Weights of a small mixture-of-experts language model, trained from scratch on English Wikipedia.
Size: 9 layers, width 256, vocabulary 22585.
Experts: 48 experts in each of 9 layers, 128 SwiGLU neurons an expert, a sigmoid router, a shared expert of 128 neurons.
Training: a variant of Adam for the experts, 347M tokens, 5289 steps.
Below are experts of layer 6 (counted from 0) of a mixture-of-experts language model. Rows are named router (the router's row for the expert), gate (a neuron's input weights, with its number), up (a neuron's input weights, with its number) and show model dimensions 128-255. Each number is 128 + 32 x the weight over its row's rms, rounded and kept within 0 to 255. Numbers have three digits each.
After each expert's rows: "mostly gets" lists some tokens that are sent to it at least half of the time. This comes from a sample of Wikipedia text that the model never trained on.

# expert 33
router:127070131169141155107150134116098171145137147096065159138119110082150153121151135168120075142166184150124092107135141133174143133075102158165168136129102121142089071075114094116128110170139088065174157129163135146070152066156156107049000066184140052105163128159128112170130137147109115141152203155148118109094135114096069127138104116138131122099128159133107116114083064077141167175150
gate2:124145096153154152131101125159120105139131125112104123137148174110096080151125114137089134119133126155125067097032167218152130168094153109143188118120112178172142132121202079116110136148106135114101172093077106183101075071144129112082105141135141171079140117137146141095123112111095154165122097125122162150110112140127065129057122147170124149144101113168152145114080117117148092135067
up2:137172143102123184124161156114142068122131143131148127159104118054104162111163117154155096128173106106123094111155099157087169131170106113128159101082104090112119132143165150137092108092077104080101100054115121154152122099154155192125155158099185108064166139135098145105066176150140102084128092124152157114176127176175129147128113136130054138092142118081116084079054111136148098123126
mostly gets: "ford", "ville", "ki", "ler", "rd", "ze"

# expert 21
router:126113134151125129102178104119144153180143171150099143132145112136139124134170182111096091129174176175074069109112142196170135113052156143156146140130132163139123137141129077143137082199085142116136154122148096136126116120170072143057000091163111079070171135191109165082116112119079093118153233146169099094075141124114162140151130090149083111124129171154077162142129063112166104111086
gate0:067112192143144121113133099104152147121108143096171166082180117147136114146121110140059112164125165159101102129141088129124111097050168163105106128082110081133139175125127143165133138164105077098154129146187130177119145138128073137117080119113134103113111116188144163127195114098168142089063121107099143096085186108102146129129202115137096119066174087133131096104147151123111120171149
up0:091116058158061150152088164129099156152072208114165163106150167140145121167122179109120126111125089146146147106083049129143231116196142112103121124138161108113102125120149155093099153122077112138108171152080140121133119130134076103125154157103103150144042124194131104162111108129121092144145186112115145194143126149131131082121138095173096153132079115102102141152103108112156119086153
mostly gets: "ati", "iti", "tis", "ti", "ran", "ă"

# expert 13
router:125065159127125129093141126159153129150136140160137135109131057125176160115146181173147079120162158094133105109122134148208082098075123130125131129140116081103082112176091100114169101159138156018137141112142137108096087122185070128059054108127097067110224138193136140128165124112105133085158189149140127131111149135090123084126150105124125106114136142174088180109070092091133180124127
gate2:109140130072082126065112121159128087095056153198104169109131126078128162132134109162159113148136093113099121119139133077174098114069112107105163088100132129138106095135153130168132160121138173122108142123110097129065067090126061104070102164149130088119098097161119167118111064057159137115147132134151113184158157098142135117115105126144084114128112140123053086223095056163145121120190
up2:174117110167093069147125158116171130135084106137111104207130122098127170102117024130079130143148158158137112106144085104131102128109075086146120152117170078164144124173081180117112080122097140167150097098120122116055115089162082099138129138147125155084115126084157123167132127148093097199090127220122121140148209105105128102092077106083103132078117158082116093112182144096171073172138
mostly gets: "career", "life", "Party", "film", "politician", "Education"

# expert 2
router:101123145149128173115195129135148143149130115134081115144146114109149189127160159136161109166142153091138116102096114166156174104100107147134164136107145105106068064111111144147187098181076153020143141120137137119097124125140121131077048068152110102097190083190127190126136156107097090107161168161143141117096183124117084120097103058150129109110125131153081160094152049086151146139082
gate2:130147157168146134047087124115159119158094144175131127086102099135141130123119108120076153165139109112083159110114067094112136098129196134208151138143165127169142127111149071192135151156114192123159111164131144184127135143136148160135096143124146150129147140127185101134084155146144169073088105127138130110111147142091101077123111089099170100081161192127083112131146121134137066165154
up2:114146144175092121103063185103182139131101082162119117151087110157161138092128115101162125158126081147142146188094142161128114193151139112184082125142151179100137097159115125125149188108119127094145104179098104098172132079137143149107129134139141138097068109082143113122123162165153115095100093131099125141152066149155162127128107081129111086105085137113115119166131120152121133132124
mostly gets: "ations", "time", "States", "However", ".\"", "tions"

# expert 3
router:136091142144158149116148083121115162142133113132101135137118103129151144077137189134133096118096147138096140086144140167167177101107110122092146153144164094110090045134100125126153148202135142101155164147147147122089124109100156142081000092126075101079132161182143128117207136139135102120142245161134065126114141130095120098078102090127127122147101144157128170138117131107115134154126
gate1:127077148140112112129117147153060176188114144162119114112150121123096107135166140098128105194146136144124116130111140150093168198148133164144137153046174148127090094126171115107164133180115119062081155119077083125144099084103121174040109102113138104161085120135150130073111100078141073172175140222117069100085162103074164109107137077173093123129118107131112116128148080116137125142156
up1:097160157082134103137135157113111150140100138102082119137100117108161103143077105139138120144111137105120091182145134182102095134115146169122124142110075155155157126174107089120099073161137103138090163094150135101162116187105144092090113090156159072107130108125135100154133089138139153112116109139186153117156045115136106133138104194070089112094117117175148077212173076105097121141132
mostly gets: "y", "t", "d", "ay", "him", "Dar"

# expert 34
router:142127110115121177127113161161116139168158134152106091118122089119140168161154188128083103156165160150108126123105134191153155156071116124134161117171151083127122100121108147156229076205140118099184166119153095117067112152188131113136059080152101104111167132191110157115155130112136074129198190114170144127097174128102094116099093103173163111160117164156093159113148113066111147099126
gate0:167139130149082138091104140136126147088095117096100150196137122114134127134100145112150089118163093169140100151157127107168106166111112132127199163076147125139141111155162140154158156130165111120154172115103171111185057095131122169145098135129149104059121144105093135104092134164158126086109162189096092112081086099091170115147069121152180145148196164171088150179109131140144117090163
up0:107106120144088104116106121166133122031130100097112122105119169116102099171120187142151135129150080157153078122167129123158089154115092139063192146150145079146122154108173158148083108140156114128113119126175124105175101127186123160104154161125144121098105133139032138163131138086190141140153097150114128066161115128069088120182085162190163173186181167074108180135102167169149122103100
mostly gets: "they ", "would ", "will ", "They ", "could ", "can "

# expert 43
router:123111104156147114138154122157135152107175148127104149108148132106144151159165205156115080113188151187136106089132145167147120086076124129183175146138112091102120101150134095090227142218101157160159146138160121127132147107179107140184044093206038128089140120175110189133139099157118098087138228129144096140100136122089072126101116099153169076147092168154102113119130124105157132131140
gate0:126113106164134153146196073124132100174142152115093105119113116132131123159157098137102121153096136089127125109034178155162097184168141180083160132104112112110112138118111127152089103140106146173149150088193084086143142170080094090142140143193143099133110131107184130175126069144120174142147142075116102131083087066065104120148090098118125175069146125097178127118129132098151079133188
up0:103137107110130148114155063163177145163180116143109129131158177120124094159131061155152126189111142144140099174172149131107165103127154192123120116100085140149085137129123123158114188143097108175148220149182139123133126155103119160131131166181162100132125110143201175149194145135167096199111138179104104109135107094117125205133116101133156133077108159139135095093136148122195104142208
mostly gets: "John ", "William ", "Robert ", "James ", "Michael ", "Thomas "

# expert 14
router:163094146117154126133161108133160166157156148093111130090161112108142170136176164159139087096159169135138113083077134173128133105123156167141122163124150105110096094153112096154239100221135187100199152145122111108115142111168153112161075060223155069133177108166139154094160071160100117122157253164137110140084122146128153103114127063157172111142139155184121159108144126088154141123123
gate0:055129093117156097148121114113149146130173130145126088184149136178133116215124144169116071070123086100089135121166159140090154202132174137167200165112148121159163143106173104171083156104146133125077139181056134122123119138061130110114098163132144109143099098121120125137067110121069140141099114126184142097124135126140125074204193132114122116115095147164090143121119084137170066104149
up0:140157134171198133109068144136180142093132092194154126114093140085134159139066179157100122125125101140157147198097093085130141140150135164174172090117189148150145035067074161156126072130054126135109104110051097146138140121138091113159144115130146145139075163187148158165154157171135156166115111124134150118145125115171104134133074175136163211103116165089070086136127141046085160153162
mostly gets: "this ", "This ", "another ", "ang ", "au ", "a "

# expert 47
router:122091129138110138106155103103129147129181142113126151107136117111168139155143167123171020103171129193074116101150164147201129105032138121199185136082117100157134122170111160101220126192099157090163111120157117129101102104152142148091024085136092086129181143199119201113110076121139073122170159164123165107086160141126110101133135117169149100200157128111118145112133083104174158122121
gate0:110141110107146103135143080133130102087116134132117092175128132146101124105065157183117168094149116175037145161116104076106188117104165121144195138101171094104092177136111124101079147152163170103095120120182112188121186139154146074180128141141153121128199060158128143081173142119127115098138117109149118122180169136129164115158094152086165109154103174085068188151037115121106095124111
up0:108137161083127092100075082155124153155132154134175094108094084106064182108143109090084141106112091144166128135144120179095125094124128120143131100179086133054134147133133151092148134130094160130138103144075165124138112169106162166112139149068117116168132154145069117086124163108141097080164142120166123234059111134091074155107131162170126146148174124115134171134106099102160183093075
mostly gets: "Athletic ", "FC ", "Premier ", "loan", "Hockey ", "Town "

# expert 10
router:166105128123119146093180130184160153188162143151129080123140082142101166119144172119089113106181127154077124146090138151138092125076149130148161171165117080116089106116133143130152065154126162139155129132143159119128094106158106105020000131141111080088163103170138156108150138144107136126157222151162124131108117122101140099128124099126113074140127141134124170125107076113069132133115
gate4:179124138129177118128134127100109144135107088078138115130108103127152120083110164139146163125144116031133153128138134185098144102158129155172122131085120101168171095097118140108130120133116150158101122085129147101141168094150170141080122128116118132067084122076154128153125121095160111137196045147153098141122116144102090113093128071121130106130142207120138119207142090181099157121138
up4:101126156167188183063103114105144113074155115120155134089137152142143118164147100129045120116141148211133134175137076178149162121107164079141117132174090155120169094179191115136118164191084154161195106121135148177122120171115131124183114088148173169130185138147123114153145128141092122152077229115114125113143087163187090173101130124152096158095185059093140099095100109158095116107138
mostly gets: "dis", "pre", "comp", "sub", "post", "Arch"

# expert 18
router:121094118115111128105159126151137160179144101151133103118135110106172134144163201153150117110178176127106118133127152182155137122060142133133182184116132145135098112172072094129243076222136126094162154105144085128119131123134140127094079080187134036125201125147153174095115150177090081111162165156191105161132133135160092117089095129150160068129139155180105146115096058031150171122138
gate0:114165136134168090097132113099178072190152203152114092108119170065114149194160107123099112114102105209070125103139139109100019140119168140182079184094063111153166132101123098112090188094140126223116075066064130127120077107151095167077119143133135121141095132109143168132085126113162141097162120118109137125118168068112109138203118131112103127182094114124112136095094089163085125191146
up0:131116063149080167096124136118151134149156116116085105149185138104165081131159082108128090142108143124107122122085093102129145110192193126140122135113058124143081106088095138171116066130098103090075061170172072067076102145100116188116121148112114094144163094112173110176072139077140165146139121128145141164181160195126160122129124143104102113132065130101115099119109177118109101184163
mostly gets: "My ", "! ", "Love ", "Best ", "Book ", "What "

# expert 28
router:152102153120149145077155116159154169189146108122124089078126070128133171103112180135133087111152160150108086146120145164160122109094120120135136157156125100121097107165108154153126076151154171112140143144130144128081097131161109108004032125148111077117155096196132161127090108159126097151162201154142136182153153108064112096092109097131150115118129130125126180106109078116099135141150
gate4:143099162122162189121185087117064111119134132142155136149127163111133177111132098138104134127067168183139086113144199137099196121164149102168152165080072107133146079079150123144125087091146098150117104104187159130112101097110194170141144125138102127145107102147085119148152097154121069075107078151154102146111135132118133089150161129147120094099146101131114089070116112143125108136121
up4:076151101114120139161127123105181158138098140126107132135183119165140149143141164132081121139147108136112159127160103137094136147115129160128111076107173134174136133115137097101139082097037100154187086169141108140124109106072188112229123111143134139099127109128117113091145106174083115096110117090124065183117138135195117155128173144138161196152085139108110100098071109112148142097140
mostly gets: "trans", "dep", "def", "long", "comp", "sp"

# expert 7
router:117120169149120100111165140140113175185141118128099122129134115119154142125145205149115066116142149186073124106136117161180138127027154073163162146133133122085073097125083146092210157204131118071144094108136176150074127124181127125078069082147132106103146149176112197106134093140101143128147179129139100134123128164124074105135101098153128091151058150130093162115113071125130142107129
gate4:092116117087158166094118080184110151135198145144186195133126117155146169125174115108116082135123092146158148113174088160173124110162134170107098128088121142097132134048136116085160076149097138159161115103135148087103124118047177089111118162126159071123165177129163165143127144172134140125108152140129147123110161149127125141143136136085134167167131170124132082129091087142176094122088
up4:140097162096133159169112141158198083162117142166172138110170092090126135161086104099142159084099142092143189169097151129148153109121136159182148115102137110120115049095162121115112080083105110166143145127107189141124139103123165205095125135136163051138144163173121137139127179136125072146185158119132107110171142128111122139064126133123176161157164129072164103151181113136172104133111
mostly gets: "== ", "=== ", "\". ", "==== ", "|---|---|---|---|---|", "|---|---|---|---|---|---|"

# expert 39
router:138161113119115155128162134143133167151140124173088130080120111120149182150135201160128112071164165169132106126136147154157151105081175112191152121158120122124089109163076127135222143197109145164106127172146129138070152135118133148082043101172080099068169141189134184093125144150122116113109179177154110128117140144119104108089063105132151072097157204118077147091072104064125134144167
gate0:144152034187130133133058172120110193122106126150110149157154190147067117109103187107121132106142109151074151095122142134174115145100189138215142146127137112134171174153159134109171180147128125128098103176124067202103135110089100130165107140128094124112136159157106140209074139163101132090108116147058090072138130128155133092132124127122123121102163108141088115126149085168056104117159
up0:115194126062148124093114085134153127166156178136091121138125141084082159159168130067095067127122134149131209134159067142191097122065153094123152151088172150137144122149083091099132121123145134085111113145129084146124133134111172049149119124104092145099149111101124094170070105079128124139134154123165181164026124150115111133135095147106079169137121141160072109149133101098129168113122
mostly gets: "Mike ", "Sir ", "featuring ", "Matt ", "Chris ", "Produced "

# expert 9
router:152127102120128152100179118184139121140133150143108135097142074113170135096144185136136061109167136131039118090098130125158117133157137146142150111167140104137099119176104089143255156210124143072163054124141154111104107096173113117134015104119098062114137115169165192146115076126132120106158179154128125140101135101150111112110131084122107112118128143165122142089120130075126156122165
gate4:151102137151128101119095135138151184151115151129131130145159155123147148103128119149103148103107195145113136146162077135135115110087107096114095112085088176155161091103096057160089153191110113126145122111147088106135130159104089171098106135158101110084125088103152154087179112157093130128090134167102108117196083111143183104109105134156076092134093162166143132160077126123094120181086
up4:065146115147075170123105078128098076143117159122077151116138087098141123152123127092112130095129111153151137152098118147159145109196132127143108135124093073111151122151108233085122118153191142127079134154091109152097071133126135109128141143102175123196131197139112126138132057107108172088154124119104134144134185142104076152132123136132173174172146084079167110086178093147144072088113
mostly gets: "—; ", "%; ", "ably ", "largely ", "ally ", "almost "